config.yaml
n_layer: 12
n_experts: 24
experts_per_token: 2
routed_scale: 1.0
balance_bias: true
norm_place: "pre"
norm_eps: 1e-06
rope_fraction: 1.0
init: "normal"
init_std_up: 0.0246
beta2: 0.99
lr_head: 0.00966
warmup_steps: 125
schedule: "wsd"
decay_shape: "linear"
Below are experts of layer 4 (counted from 0) of a mixture-of-experts language model. Rows are named router (the router's row for the expert), up (a neuron's input weights, with its number), down (a neuron's output weights, with its number) and show model dimensions 0-223. Each number is 128 + 24 x the weight over its row's rms, rounded and kept within 0 to 255. Numbers have three digits each.
Before each expert's rows: a language model's description of what the expert responds to. This comes from a sample of Wikipedia text that the model never trained on.

# expert 19
Content words like New, North, National, American, film, game, it, and name pieces like S-ong-s, Wis-con-sin, foot-ball.
router:142096062119152123163118132137141136115160108107132128122122111172147147145139109137158146133135118121131125141133133125128104100089125141127115137108151102104086119117113156094129140108147159131090083108128141157109099131120100131141117157105121101107118153128154082132117144179136121118122147102115133141111156097135121128111108069132169152136135166118075088131155186102129106146105153073168102145138131132194131163127077154160137175139122048113159115144113122145132125149072123161154089191133140139121112153138114147075120152112113137129140123132119133117130098102125122156090120154151118138083135166153132189108140139134154089128144156119142119109124131133132123154118
up6:078137144122111136132155118159111101134110104116099144115154132149079100133140150103136197158118129119138153165111156112120110107140116118138155100097131166114162108152087153110150134110138076110103113096107130121117168120123119141139131099099129127131156175148134120128131168142106098149105112132166149113138141085123124150128114094149146154110151093137118140120145096138177045128118140150147106102118108143099120155161117098157154113140171088160125117096140158091150141147128152130118149125157116119139124112071134154130107165154133104105106110067178107123120130123146145144105088158125131123106140150160135160151101171152128109169137169130117087125125152133083138156163
down6:134123161124113158132092115141120153119135143156093151165138140104130107110184113100105117129130124114126125095154164124128120163140104119093110139126125132096178116142078150106149142145175159135108120074148164128074133089138100143114120103100133123105132114140164101132134095147098131135123119164110128142096097092137110126130115058119111144120117166088130149161163114085135127086107134127128166103118150126077139116118102137155166124115137130093117110113139097102127097103132147091170119148129150117107152107101145155167122176168086127177118104130073129134136102123134085119123104110160116069105114112143165115138141098127120180135105137108129143145115094095092141119139
up7:147111054167103083177143106120148072116135124122146114130153129125113134193141099103160136136140105129127094096122176172102134073118156121128138143136108124100101127164116129110141096123107130171137145166116119124130152121114124123137165159124153142131161131106180120173157131159179120101148149138135174133140151152138124185135131134120109177143139151107131058142130141122119129174135138137138124140096130128137167112118140132142132108096142134116107094136146132101087162096137152187145178155141080114165138147137083137121155129144135139127159109139139094084103142136083141138126125126126138151124126134123157134124103126136111088111099149095130118102107130176126145144116
down7:115173104142139118136057147117123109140185091134106107118171134115136166104085108106137112131147083141117140097145113152134166107164100132121165177109132171107121140122127135180121140148132101094144110155168127093111117152114152126119089126143088165158103140094108131141112124133093121081106083132118127121123127135104113147140138145107139136124164131112171155117093128136110090106124152153165087123137092114156142158128106120136105130149160079153120153129107107130127086155144080157148162182141121141155109112135106126154086151103118129109131073138133117157138095120139131125098113143134112129152126107103126154200103163140173128119140135136163114136128100164144149148138
up8:129123121102120134093130117154089133132136142136118106129130143146174116082161127084125139171131123119084158078115151118092137126153183138141107120132113117129127162119155166120142134112140139166133166154095127134125141094101145110140151118143170120096153184109136143160132078081183159148136143075106092071124169140123156119116112127155099140117129081146129149123137136139129132111116121124150154109136112117123141114154145133114093167125123088130151114120103063154127152134104168149109118149068102125133133109073118109150133124133080156145138137179131129145131090087146140168082148114135117141130135121122121161128122105136118129116140159206148119150106141115128103121155
down8:135113112121124144089125139102164123098126128131121130117133101162100117141137121099121071139170098138100133104107115165098136134109122119148116120105172080137136103099131138125144127102092153148113163114133106131117167067114136114164095095156156157129102138108158156164141129157160165116106166102154119101154134120127117130100142140135112157114140136130129166107109154121137094155078108177077138104123111131097114151147128096103114104124117122131158108094102174137106145156115144111068156089127149159128143145176142109087141101159111133111113086118078171112101131119136124110116137162153123116151133097106089094160131097119116146113111151112139123073111144062116112141154
up9:136118139107130093114165114110130096130172156115135110105134119119113114143135136157120135139104156118116137104148141159120115106113135139118110096126124118126138156116091144149158167082105167133184115096117136123133190128110131109146125140194159116150139065166180150131108127153139149166116177098169154119133079168092128099144105132116130117092139138116140100159114166141121113176131137134125117130153113106104152108098149101115084146143091080101132095105117097117132120113143144147106130135110108160167147154138085114085103102083115156154110123146108103134161109134125114174074074131118087128117134088098154078132124143115120158123130134146122140135148117124132090154124
down9:117180172172059143127105145109140164124115115133114098158120120181102097157109180154102099125123104118107098154103053123132122143158126129119108098149132121109119122108121150132145130088102148085130129122120160119111114145107148124158128143144124168119145133133130147123113159114152100113135126098156165103132103129141131116105076166151141118106146131125118157100110135150126145112137168162100093131128142161142089155112152087136108105184110117155146155110134135086088157144131095160156135115123126111139124148155111128193121144125140092138125109136101102153170105133147106125121115110153169127090178107117116121127107121126177106098110123116150187102149149088115115116106
up10:138124104129151116155151095144145114152164129117120140109117101095139123161175088106162126142126107122088106147128128148137156132155130146140139140137142103129128092105124125095125145133109157135152164147129114132118146182096091140132135177161123078127149160123189102175138131111102149136143108157102133131115121131112175108125138148110118153123134099146147119152140136137136144160090088134094142123107154120143100092128079149100101146121112133180167129166142161157088121169141066099116133118086128135097127120138133123128163173145136106098156183098130139120112090098094142141184090122147112056079113134113113141109111124132110108116131117139128126070086139131139132127137
down10:109128140107123109135118122123087108130182128118119167142168149105129136165115137071135079125128142177071111129089099115104098177094122112103157144078124104154124099117118092154116154127164137164121143131102122123102115141162154150134087114152134154128130152154092150107121170144105146109125141123120108138100145127109187108145131150097126127129121108164117152137105132117144096145134160077102128098150128138134122111104099141162122122164130096103154081103076132149118131087194154150142126134166114146100146141123122128124133156174155168106113118134173111136112151129111124147096086093117133140152108139098121129146138118131095113118116128113111143110141107192147183147136
up11:140157163130114090184108111137134135128122148112092166133105114121171129087110145140110127150101112136087140118133128151091128136127142110107134170139110127125130107091128115117128144127150096125147118170151161095154076116166102140121109141123122151119118134139145103110154136144128126148102075146149152150121164183177131092106104148146155129114126109128111112199143132158140170153151135155161131098064132120154118126105149128116158101109128136122063149182138108115134116111106114112148129132112164094099135127116147130129175080105120169139123119137157076121134145138149060162156158126161135127146151155133107107154117126156118126109162145177106145133126176119134116139167
down11:100119111133101111140133155113146156115126144114106130129079116154111112167136164135143156140115132123132137084134109104091111133166142201111138137086137177120098125080165088130147137124151111133103093134109089121099106191111137113080119107141147124129115141127100156115171121109117162120143139127124175134101128136129119102144166099120063132143148148103166150099112152107108107099104120157113165085060134095145101123146146118117104134123131144094122117161140130114096129156110094079143095166125132134147115092147148144122110151111111112116140104146092109112099073125137140154101116171135114208136148137145138138153137132154147084124129138142144124126100100112136139133146
up12:088158056135132112137148139124103121123053117099133127107107121155098120097107101139103102149101129076076119196125112106115153113146138153086119131158092103160130116121146074105114132105158097113130077113111130151136100135129149145129125133136131087092158134111136080097147148152117139130122095147135125124129117148082117075119126118162151122116153131116120112164125161132133115160162126098136100158160127102113094134101164121136132125093111108129110165145156130104172155104145126118157148114169105125136132118083149123128156134147129159117121112132153102100110127121082095118108128124140141112111126144150083143122171134157106110080139142126148089148090102094177105127131
down12:115134128131116126080160161162127117144134159089101144123120144125076096143120146148105114138134147073161120177114143100187132092099082129107135100125158100135160105137108125091144145101128094108142122141086123146153138114138115128135085121118157121134132131138138158153143136116106149124113095171089151126157171159142148146123103132167173164122142106129115116152159158181120173111147112139153106145144122114098187102140158161106130098149137133111117107126145127107164125180139125118046121107139109184136114122124142109196128108123107164148149095094109131149129132130109147121127097101143104151160145077135141091123099145134140151134164110099126114130132146114123139121126
up13:077108137127087129158134143133144121123131120146119124127125125173131107099124133129121142159085142139156131112106105111119133114103068069098125107146143105101099133126103136173116146109172169153129160127140099104117153139124103150087156091075194160161120135137137073129135124141127121135107152111113137188131108125105127134158103133141096131111143119153145128124114123093150104117122120141152145153139088132134143123111125138122146132149138136129113127139123135116089116132120127103126130189130142115132102150137168118112084142101121140086162081091130105108184126164111123139114139179177189108131142159166140071098102137116165153160107123126119118121183086119142113168128
down13:137213149102123146114121143157113102153115168154073166130120100129137095133142141095118163141104145083123157115113126153141117167137089156113138090134140124152131119100149134158091122134138199113148164106119089111158127115137096138156119157142133152111144128088097138121128139126128101153122151108137104130140113168130145154127141092116145134137138136166149141124123178122093125159065084129118131193145095132145166130123126129106139105097119142074097159140115135139141119147100105169137133128118144118151119134155164130113138154136120151127177144072131060153147135137108141086103121140081101073124098128114141115109136123119136134134132139100130153133094129126114111130081
up14:173119154121114135115167128129158124099170105133091119124133141109122092092126141109139119101099113119130109144100165120119128157160113126138179136170139122126147149161125130084117106097118084098150127165142122169146115143150124133134129132083171105111141115159109097156090108136139085135120137117147117078105090095163124119075132143171144104165096147141107124150166125145166136123130140104146072136098116163123157139132144123129134161096107068179123139151178129132115146146121082129102110150126111170112097122105125127138115120149150098131168157142137156144066085150150133109133145157148139137152158108174130118136135088152145135138160114113177137105131132130166148130087
down14:172101107128153163147122115152149104153139124104131123069100107161118101151110144126115110127103170113132124129122132172117133105144150154167151144116146110129135137113140083162150115086062123098082142135115157106118108133143094092126092123111122168102119101093145145122121106168145163140159132155143142136120123129120113122163126115139158162131150157153116141134119102138121085146104118127159147122138126134170118159095118190134123126106094136125107125151109112138116135137142126101112136121140144100125105148152108113149140108159184149146145130110112193135135107109140150154098156091139068185153122126119162145158122107104189158135098150088087138145121095097063097135138
up15:152133159089159098114118111121180148179161134131131120121102082133149096121129101124109139096140156112134124181150117089106158140100171131143112136148146127122149062117129113128139107134158160129151138097164083124140114132134160117166106115139133125142164127142146127136097148134111155096130106127158135107120126137146127054123145129101135122135101101144117133109153143138090107149138078122124153081167129171132132133097102121155154137171128095137064147145128104102131095084134142124139097119149132123114148116174128085104164120131128129118150069173128119142100141120148117141161189099118122150115091138136123142149128105109125136071125162131099152105181129119125094159139
down15:105116096132112152166108125093157129089106077118152155143137131124160141132119158123135144128139135143158111139077164122111089077109117161116109139104148145143085137136131134096092169119108156141155151091110103138134100143145146156106137124135128150116158117115151102158099141117156122141146129137149072136089114169111148177121139102074159132133117129145154158143164143147137168110136125125088136126124138114115126153103168110137108089176153144188138141105120157145124098130141152146104127167138118149123089108165099123093181140147110152120113112103106096115132141114127130136099153140093115091163174126087144135178084158080156146173103117093154130125120132133140142139157
up16:113111149158116152190114125153159118133179108137123111105162127128122131136143075156117129142094073138184106132126104108167159106120129112136117112122110132135143102153136093122097088129147162137085148100125142115082101115137143126151140133099100151133092162110144109150129140115183142134131102124114139129160124130121107117127139132111139146141139115155131146171154171142135099165193141127140173183095139100129117125123125148147116132122160176126090097127111116147132131159100138101150105110115085155088148192108109132165154107148109125148121071138135151112158134120148148157150144145156125108194131134145081119110097125144143090121130121161134115110096118097129099169137
down16:099109112146131121115088107170099094101122072118156120121132159123101158119145129101161096083128158156150118117151080135133145152080113142127092139137107122177134159176125104103141118119154140118125129116140102137148109139148136127124096117111129153140142127130114159074109106099113192135119139141138136133131136158119163138118108121149119140105158141131159146135140133112138126103142106112149152142199104149150115156157118115098130104118170124141137159135153107136162116101171137142134127128134085140186162101118142082088149102157137076111104115103094097097124111097170119093126085114108119098109119117141116095111153128099101124149175104093168096152150123129176125145084
up17:111119150080137139115159157123147121141144120112156084097082136123136092126129124101112124125072138123114141114149102122179125087120136138122130136153096153164137165080092119160142124145106106128128104110131135108130130123110102099148152125154159140112134166154102103108108161123115112170131193147136156145141110138145117167120117149158152159127123117129115128120168125083131149049118162095099148113156132133155130127138127113142129141115138085119114098135135157157118139148143118145135139121157150129150123141138142150143124139121174174098159096091142138110122111100116041105115130136138134140078117126169143151120154162137108125144155075172148100096147171190132134137166
down17:126130157157152124134154157149125150138126156186089110116109129153131106143129134109140102114098153142114141111162122149139145142164158154148113157155091149145134125113141146149171140165106147160137151123126099153107142143096110109144163137124134089171183147080140125121130138159154115128146137125117139141156090130121133137152124089160112133106155119133116136122112197144131114123117194168153163175147096157135144100121138114136065113111130097139157109143144127132095115121141122139182151144118119139099113158129134125105124149136137133133108113089101133090153131102137104125147148150130125123118141132175161194130158125153165121101115055169145114117151161169133077143177
up18:094117122149150118130106106095155172086171131135146127134089119134136161158151144138120174139119176132155134128107134130171136083113124165108114092095125132121159136169116164123125121123119148157101090117161121126116115092132133132154107118152143082127159122118123139149121134154162093081132078116077115131121086146138089115101118133134113089116118167151123102064159145130136124156103096105144087153179154086121099125150133155124145196104126123150125127162108102133118124129092130139138130150120112151074075145102140077098114124139096122161122125155120135105126110122120111109116111188149170144098114140140122128111136158132095123117163114124112133093095132145154089131109
down18:119151128100100091147130106168119113130110154125154137083151069132113133153166103118106136115117154086104151106158111117140145124147127129136172158090087129148101102172134122139132120122088137139073148122122147164138152110104116167121140162142110136124144110153111158135182076121171139154120134125148097116195129118117110140099085154123157143140128110137096119125073139120129134148100128144137126133134128120156148176153119177168129104144128144130146168164104137113140147117137122149082142138120104143127126118153199104123142070100115126118157119132138124160101087132117117182187161103148121135082174105118168130101153100121127114117116146136143131133131103108141141104112
up19:157109131096100156155122140139155089102102119108169143163139155140128187132156126178129130118125135124094163124114158118135101111183119134138146119106150145152138127123125126144107124146135160143160074141163106104113116157133139130164152150097162149124135102123084158135120186090117109145083148104167111167161139126176157122112155105139148138171102146147117123109099121101170158148147148150152102112115104084128128118142137103104148145143105149131119158108135090111121122115131124147102173109118126114142118162115124117113148129108069103110149081100118131170151100126092089138138132125105120190135088134122141130157119130102143150154109116143115090129154179148101159162083
down19:120162108178093159143133116138106138141094183114098161157148108121107089135136111149136127119165114112140143118161152074091146131130124145124141118117155140113135133134111164132105112124120151094158098163108144139155130113131147138118101163138080110135095161176149101080128141116110109094124106117108158115160153142168121136140118159184191139146111143130124077124148153141111135141111131117121100145113153147154106135143121172151155158149139123139113106169128098107130143136127103167140154113170127137134083161071129165110177106106143122126142127098158149182126124139130131112172149120130079140097127125124160136167110128131145118135202131147102128100130112125108085145169
up20:182137114134123141145081103148123112122108136167104124184122140148129168123136124143147201108143083148132120162140111145114140144112101097135129171126088142129107121126122125152121115133101109082091133170111117131116122123127138130141117094101103139103109098136112143117127139111158092144106153121114097035157143126151120106073150137124179141125165119141161156121154098159135141167112105097157082144114112132132140128070152134116129164116152121129114166137102144107142131148141079117132162105180096158107135129174117151104159109129115106110163129129104104126117100120167133146138121131153117131169116152080151133143161093099138148153157139173130131142121136168118098125108
down20:122116183141150123153110176108117122126092157159132101180155177129138131093124121122150133176094128141099116148106144162124133124121131115144110098082127121112134125155115094104133167146191132145137073137166114121124092160113164141148156133087084128092121151112115121126088146082115134150082133092120122130109128134115096154110126137123084148132126110079164154133121181125139113143148167151123083134128187177141099093128159095126148126142130132124136132108151149130130120141125116100098145117107119178141166177098133109148096106142186133117159100135136139137119130127115108160154144155108169137090127152122144101099116133111133129136145113122151170145076122144139128126101
up21:144126131167135085170157171120154128116103176141162162153138168127133119090115098124170128157135094130141155106083113166120148101126130100115120133074173129101144111128140114127160122138137134153121121111092160128138134156128157113099114119089116109121106092129154109131090124103106157114194146098099136132116126110142082088101114151176128150139112097149109107118159121161144132136106115161147152129133174120135150092133126160122158079109083096143094142132134118115133173149144121124179141153089097116110135149134189105128148129099066122127162120109107130108148154144091146135108139097136115109109097138137128134073117109129118113108145134118137142117113133131146138106197
down21:130121155138136077140159151099129119098142130089122066132102099113117166134139120122115104131112103174117171140136128158132112123119111119104101174138152143122158098095147129110129153078106170146101141135132114130114132113152128124148152121139108116125103119114102134121136140115126103114126116176131151117120093185109089128160150148122102138126138109122082135108093088112132134119115100157128106079121108134140128086128098138140072068091110118125120138118135131103151122146158096119098111149103125137132114102152077130111135160116161150107091171161122109090097150103124141095095106121138132107128137073118111119181083170115127098132067191116136136160134127156124169146156
up22:131112073130119139110148147154121147143147123118129154123109123129124144091141150121128142099134135152120120135182147128152130118130100126122132126119153107148087156116098127135155151150109114147090080086134150125113086113157134145136141161099135120130131143121089067125085150113151126169168125122133160129102141109094166094116070092145100178102125116132120134128127137118125109085080171096097095101134151127081139129135119143101158146113126061139167153183092175125180156150119148154133083149113162121152130166181094133044122154127131155125114107140122138114126101119113133128127162129123116126129180143154126159109099119123127101123132151148135112121124129147146133165131
down22:113123079163125160122137083077120144151098124150121121143162181135112114120138162124123108116139133069131140133132154141093135142168114125124093164122165170143129149108127117082129120129128136141129151140115156170128116106121140143140100130081144107122170150125125141128092107152105136092134164092115120143188108146121126110143134093140142140127135136127111132165148150153174148101116107142113115060124144165135134109116158122141104167111129130154104079080127134129132115062146097136107165094161086164121143121125124116107132116153072138150171105139141145140184154118096133122140128103135158150149159127156120110136143130142155152105091124183114139130171156100175124125144
up23:125102127102113105141112160129127124169108150135129127068124117106164137200085130126122155146097109141164127094154131115105181152151123123147138127096147099131125113134122165157100148120114141144142142100101127141111090138124159124113096170140128120150108168145134086158137120135097200153075160079129121111113094131109101107163094123133097121161122117155151118138135131161156140094097082116125097082145124168154120133151096142073148132134131156152109114190113138173148143122151129123099072134151160143145109137147125132084138138137124125135115111103077137117096125107099110095147154101111104114110143117158120137115116135141129106104133092144110131129085090135162110138130
down23:090113117098125102119145110134076113139128176125142159138126101079140133136133120119104127110120130136110123135132164110109162149125110141152156061101133104167150139183146073150107152157122104081154115102131111143141146154131096115095149154138095144154107135118145130146167147103071170137111144132127113172119081124136154150073142156140152137108107151114113138142129177124121093113121143092136150165146109126124147134155107124127127148058133113068149117079188138090163084142137110125135131111116114106141112143122135117136103119134163166140127139114124084148161109141132114134142132153143117172144164127107140086127130133145138164098132135108117127145051124128121141136127
up24:098097130114092129083121170134135142118096134126100115119144150158096158131129136153125187158126127139114105129147141144118123117104126100126152132113130198087178110120161133145169137175145113153107121129162140118078121156134148122103149133118055159126167150124109111127118165122163139099127174128135138110121124117113107104105134140145121092146136119134108104172141164154114124121134112134124088100104118126165129122155110136138088097128122120161104135165169140115072156105138154152125085134147092151153145139089192102123095134132147111136144141117120126133115181095127151102134151125126138112165132100131082166163138130139085169125152181096113129107111155111172121131111
down24:132142140129106146112122085095140131116139166091080140100125124122146123119136152137109124088100126112107162109094117156153149152137187112166112123092154109130132148108144148117087156079114124078125106149151136109122118132121128079110117118107134187133080135103143098092154166089108120126154177106095074142106124111122141110128140107103130114167130118144145097156164105126123129122113105155141123160102126119202136137140137130101153121139099102112129124067168106116141105077114111096130116129099130118142079107112178138124172108131111145112118152137142153145102134137135113088123147128136097093137117134129183124165095124121170146131100134118158128131179148084109132108141
up25:129186118141176131137145128124116094115171137116138107136145143144150118110135093102115117124146120107095123117127086126120133080128135135094120091117178125140131150186154141113105145104112163115181123156116094103157148120133142115173189159124158122128149141111164110147091091087115155162120120119102143119144148184152112129121099123128123171132116137084087115178145144167127114106112118108129161141143143092132118095089138124136110154170128142102160122171072133169125141141139131137172120140116099087167151103133100134148160136111158143154126121127153136106069127140124149160174142140159132113098132107120158157137097121155084141118167135130124103135136115124137089138152
down25:104139114152075119125105139125123087112158106092119104115148153140148135127159154172132166129111155115123134127126090138126114135123135130086076130143143161088124150131123115136112102061126132130128112160147147130123103147104124112122120107107155114122093074160184144122158130095139132124139142097147091102128134158165117074114100113124175120107130129086137137117104131115159114128105132130147158094127129121113119150132116188165118138134124109132170150100118143155080122135121171115126103137108130116103179162124087134120162099113113143147152142156130095148137063108154118163138095138103120119126130144071102168106102147130187131104105095142137134103121148201117162116129
up26:099140115106116138112110154091116155122125094131125142115170162138091172139132148119127134114092110130185129160098126133124089133128104101153089077121146132120161081102117075148145126123118158173090128138162136142118101152118131093128159118180118132131097179160158136115125115137146088122088158110156127133132132127143120115153129163138161146131160120132175135135114104090166117133151147134125221165156144107190116115112134098112142132133117094124143142114173084112143098113126125111154121117123080136125049161134138188142141158121122118128125130089132158129117124123114115115155146147098118148141121138163151102112122162121110138129143144147107130147129143165127085131137
down26:139147121089073153113128133115119110130160110152139129116155127101118133137166134133140125120078125168098129111155138080130104136170126083105095123132138103176157129147110194119164080142162135131095075125133144154127112079143146150105130120112130116157098150128143088127133097111091113146125144147134122100131126143104142134124124128125138130148161125123118130114149148098127144107104109109101171123104126143129118087099111130101165101116151131145082132111141110155112143163123128089113150102069133144111082122169107168082132094117137151122165170144119095131115089120104145063126127159119166108140109132093131100091111136156163165115142162116106100147111105175125159089124
up27:156098143114126109133123167130115146094179132133153127097099137137156147140104105141150109108096152114122176159093150106133130112124089070109114134114113127148108178132116121104140093172145151116126120079139150140147134155133127114141114170139112141157143103111112144132130164157154149103156149093121121108172123160121176133110125139164116158141108160138116129135116125108098147116104128154129169121115120135130107093119162101137087163099124118096128106123149115096081125155116078167155110141070101163131135156154131099132133147044127127137131135101132140122108142107160091138104149144118139129135144123096108111128137164080114167124141164142114143107123122078188103086170
down27:111096115101136149116154140098093119139113166125104099098118156093128127115105115147093149083154109117114087125116093096153132133098137122164130100125141099150145162132128116110141099111108161112120095118171096170122110137136148116127097102179119140151120124100111099153136097104127155134109107132108102121096105094118154168124107111089112129142130084151109113129180169106144090113130106183117149121170115095107161179113151141071129141167122094124137160113166133151131136157120118138124112156126163082155085126126122142095118126130135103125131125146158151141115105175098087125100087133179132129116129097054119101108115101126166151123129156130097147128149145105103148132121
up28:125160117131125094138135081153148118134091117111149112188128146125177110141167108141183153151166134143148159103120177109160112140158154153077091128125137114140088134174133116093098079132112144156108090141137125101112116143152073085145157144132128111148125147152133119145134117180136138152091117126095118054159147134149139139141094110109131125131117125144127110109113122141137129131149140109137101146141175143123170167143115115141118147146167120139052119131121080134116140099104130114182126102132127117131085113121125134105108154146126152136144136111132182129150124122132138149131157168137148157138099168107132123163156120095141119109151131084124148090083142115133133090145
down28:116125134155158077085103126107103119140124129134154122143101124132147104105119090120197131094170102104115146109139148125152106147110085159140142097113131126080127153136149120136124148151147125164115097142121105115126168138145152120133147096143105148138114112109119150161085095137116139158138139168112162118141126185136117132147126112086112126100132164095155149144067121127157097084153138117151083130129130144156123158097118115133092157124129138122118099179150143158137158165128117135109150147126150133098122190148106171126151173124151112138101086134135109156161150108106116115121140108159141123097088152162153129089136152108100122134104145097116203107112140167161113137143
up29:131109096142144131178125131143147151189129110139146134097142147100150100093070113095069138138125099118101133130113125131146112075128091092147156128145125114145133118099058106131141115097120108150127087132111120131120110140125183123080138171109149142115105145103126113117140134129126131136148130078133134120110143150135093155115153188154114144158109114102113122105144144113192138107147131115117120147109149132086103124141106123143129117113112181172135136201123121142156148121126123107130157124126161109139165102103125118106096146121126121086122120078134095145144130100175111136098133150131121135115144142171093113135125142165113127167108091124108135069124169115141080138155
down29:124138081119125158176118102113164066127125201110114132124096120093166141164120092111146139150108125137120137158147152093091163116090108148183116112134086139115120166103171108126131090109124152102111080131165120136166116119084123134139131140099086059108124136113154083130153106107120139171151117119154150122155123103091111121068134110145129115144111158140124102161110161123094128090092120123142142156107121148133178109159090153088114102107109113123131136139103143127121132127145113142144137131139098143140133150124174116107118126136115109111119131131142107140107121109082106137175148159165122158165112136113136121143123115114135141100124097118106093111153114123070111138115
up30:093103137056122099151161109124129106105122117116121129106150131138133168141171160140147118112132129159111153134141155112155106110144091130155144114100111105081067098133147130153157109141141133129138126159117145092149121081136129109133096127130142134121130133132141137150126109118142071105135143111122144137195124172173159146152119138143153093134107114132076092133101116141125093163118109096124150089144141112119124115138124164129147095164155102159147113130144122100153142119157160142137144103129090142102099160149155144136125102100092104120145170126141172079117133165102125174120101125185117135139138119144119169149124159119143135064130146116120104115114159184106122186127
down30:094099117132131162108117141083110181135097136129138178169111128085143118103092104123131136138114132104119139099131135053162133116134125120151112142124117099100080116062151140140113173130138089146133107108125154141134090099132130116120095144149141134139179128153135158139119076160141173106092164143162129153164126119141139150144096142161092120129143173161127101122143123100134152126115154151101153109105127125141124130156153154117173144110134166101151106135120145138184163107167092105167133092145114133124185126144095088081154134142134094135151140160111126084124111140138120098117158103146119129139149099099117129113141117170121112122165102128123114165148160138123123152134
up31:130083109142126101105121164152141168126112120116154111133137126136112122102085107091125119147172110177134114122095110121115078119189164125126132158145112142124132148136129126133147152119102115146179100128139103103130103120059131117108149186126124074154094098156109115133095152135132156100148168131139093108104121132183149125135077152131109153134142169133135142168137112152145169161096134102134076100096126100150103132113128131126143148119149127145093150172143131105160161103137139130152156144111140157095116125138142135107160127092131151146146096138139092131145139121126100120129157102160142144095094128138086125155177096135105119123130145144109094119152153101179152180115
down31:129115135114119131083135138119146125090161138156106150118111163085110143134120094169149165097145100134108077114117154115145129135134156112142100136091162147107148103141099129129151151121105148121105127140104138137153147102089121136121095171136128096166146098149152093151090115122097156106093147156151100107161111147141145133103166141192137092125122121155137114101147113126180139162110151128143128130136104111116145118141096146122101130143181202159095162132128185154181162150120124109154132172123148154116131112119102102121159132130126137120126118128119214065116121139136134137109122101128131130072119121125144113171124115143115124078144138146152142115148116120140150152152
up32:118111084133121109139124111109134164103169122139112151134117145129055123080136090122123127156075168176138140089143172133114123137136167127136124146147123163186149170125112142096118152160100115143129152128097112099106126086111149132156106161143160190112140163106160153136116124142149110129146125117095152156150076100123126117117138110117131087130085109145148155154134149148104114115139132171147120124099145109159137108129108111154128116140131161113110106143101129125128110140135106172086155133154129128149144136118163116123135186160104073169128131128113150188144111135096116083162084166131121094124113143127138129120105132131107140143084101106121143091092138126120115099097
down32:086118150138113114144140105138185154130101112141122124140121112140088114107144122104108101127164119163135149155132172133138113129151114154133114154118145178154124143119117135118126157096108135152107087108115123148119104122134099110157123120095125181162105093184165141140148066181097141157097135119110142137088147106095162122173163137108102125121118147141099141133142152126119122130095155125084132108117151093114080171103121137136136115147098168096106113165116153124142122172094109137155144147184108110094115162113136159156173134118139136139109114140086130149135085143127128119184091141107161128113095101113151157114163111128147104102130138112101136115072109152148105118155
up33:109127165108150122124133121131129141137134132110151134103064158136126084106098105132115124103123123129106098133132137096081125086130130136139145140118130121117161121139115139134101100128125134106131136148155174099107049124140148124125082126103135144104175078115112157155089142121079081103141128142163135165116080135103124143157148130142167104099136149138121136115128133075116145132146152177137150129189090162120153149160130113175121139144106141105115157130154130142137116103112162111093133124125076079161130116102111107116127089119111119122173100120135089168140129146130142106176180106109162145134108090142106111099117111101156146134104176154121133103171100127109112134129
down33:099111148127103060118118112112120122094145097104157101098153151128158161090138133111199121124184170107133121091119124143115144140153121129153139102075151137137106119106148128132098168163115152133103137122135115123124126163108172144114144154133134120138147158138115121145103076146133120144131094112119136146089085150146108165108132145123160149154102102131079126104120117125134111132152120158100109138126126149106144165104150134140184088124148110162150123097167096176103127134155135147127115160141117110135100143118142147123144162133121138114147119185159101164148144120089131160125114188132137188096144140120141131123114162150127143083152115139130140097088153089085144142164
up34:137130131092119074119163111130114125125148103138136141101131146136124101173155140161119139082142148150109148124169104139132150092154097101138114112152088160110133144105106106146120111119163175112113090136154136132131125123168101150148104191145120142096092146118150090115107131154118123133140077142139126084137139099139150146175100129173098107136110111162148135133148136128162094097122149084090073145112108116167064069158133087173112119135097114154102110119093140107126120125115146118152124143114144101103132135125118169085142091143118141137163105155113134132085157107129130121145117138118140109120122147122174146095121176103131112080123124112148090122112143089145154124098
down34:115095142156131149130169171127113090099130109117156079084133113121129142149164140145126142126117098137086144143124105136119110128096122158114116132091102120137139114119146097093147113125147117152135114133143132105130105101107147114143138168140126114110152093118121153100123133111095131157191109154125121093136143113162130124162110111166167094154129150159111121164158132126175146153118142083133136150094170141128176145108179172070115110134138131087157118104118111130111140117109125122101114141099116130101154121131068069108108155106139158073113129146125120156119179124115118129101131142128172107159145161127156104195125154141122137068097114098120137133153128158082131136107
up35:154136106134111143128116111155123077108112131150108128137092114143108134162139121105146181161134137110154118141157156130136108142102122117136138151107123088138136104095090144138172121133117110149133081112095136081150103149163103148118147175123127089131167127081118129147118143141128161107090096096142119142136160176127146157121119141146148122136128160183118144130136097107137114124076134173105109160081153117145089175097105105134093091122146118175127127129090106166111138116147132108148149142150148112095123124146180170118083099128156104092155150137107132112131105122103092074156108136115149144127082139088117116108171155105153118116151112131143107100133133171114129101165
down35:151176142140120113116151109111118173118136161119178097144137104142101153135119157091164140132129109141126122157128129113131163113109146126114136123108136127125127115121121092144121179106171151163083136125131136204109183123095128140105137154109100092089113133174140183158173109173144150074158131093139145143144132144147157108082136156166104135121140150119194077144151091119147123136168111148142136134170155149148135155170127153130131161094142125127104118091080153156145118161114115140118157124114085143098146123139090119108147123122166083151119130127145183112111130141133133103175126140142109135125122144103131138157158130121124095128151124133122136160130126127137116120092
up36:114125104119124122126109126103107092119140135161103124150146113112094122102162155106141134084101170087178090157070138115112170108109163137140132137169111080116141121079168126132152121124135098156136124133129126160139099137123121100132153118112136154129134122110107146126111165119135102132164135134099165115110130138118130134143145109116086119102150183087156172144157154092117104127142100093107157156102092165110156152154132128120161119141099136147151111096085147077124133135136197132081158143093125126140155131144088112138125160134100160118115069094141138060118147081115134105141105134100136124134103096151152177138110099142124100105130162130129137117137128110132146108138
down36:121107167115130158152149126119112148112153147130140106082160109091145145158101139107116089116134123116135086170157148124145109120107170100134126130169141108171121109118133129161121109096142086130129128133092091069165113143133138127154137125115130123149127164107119134156118129137164112140142145130122077114098093099142156099160152143157124095155154148100096094146094167093169092147121153086079132132183099122126102115127101136130122132158105086119161142088128106102068147113108105150168126111107164124147127075156132127148140157127126145100122137103101106149158125115127133122170113095114135134157133140142080112089144125158110102151091142136104150119129095166160093106150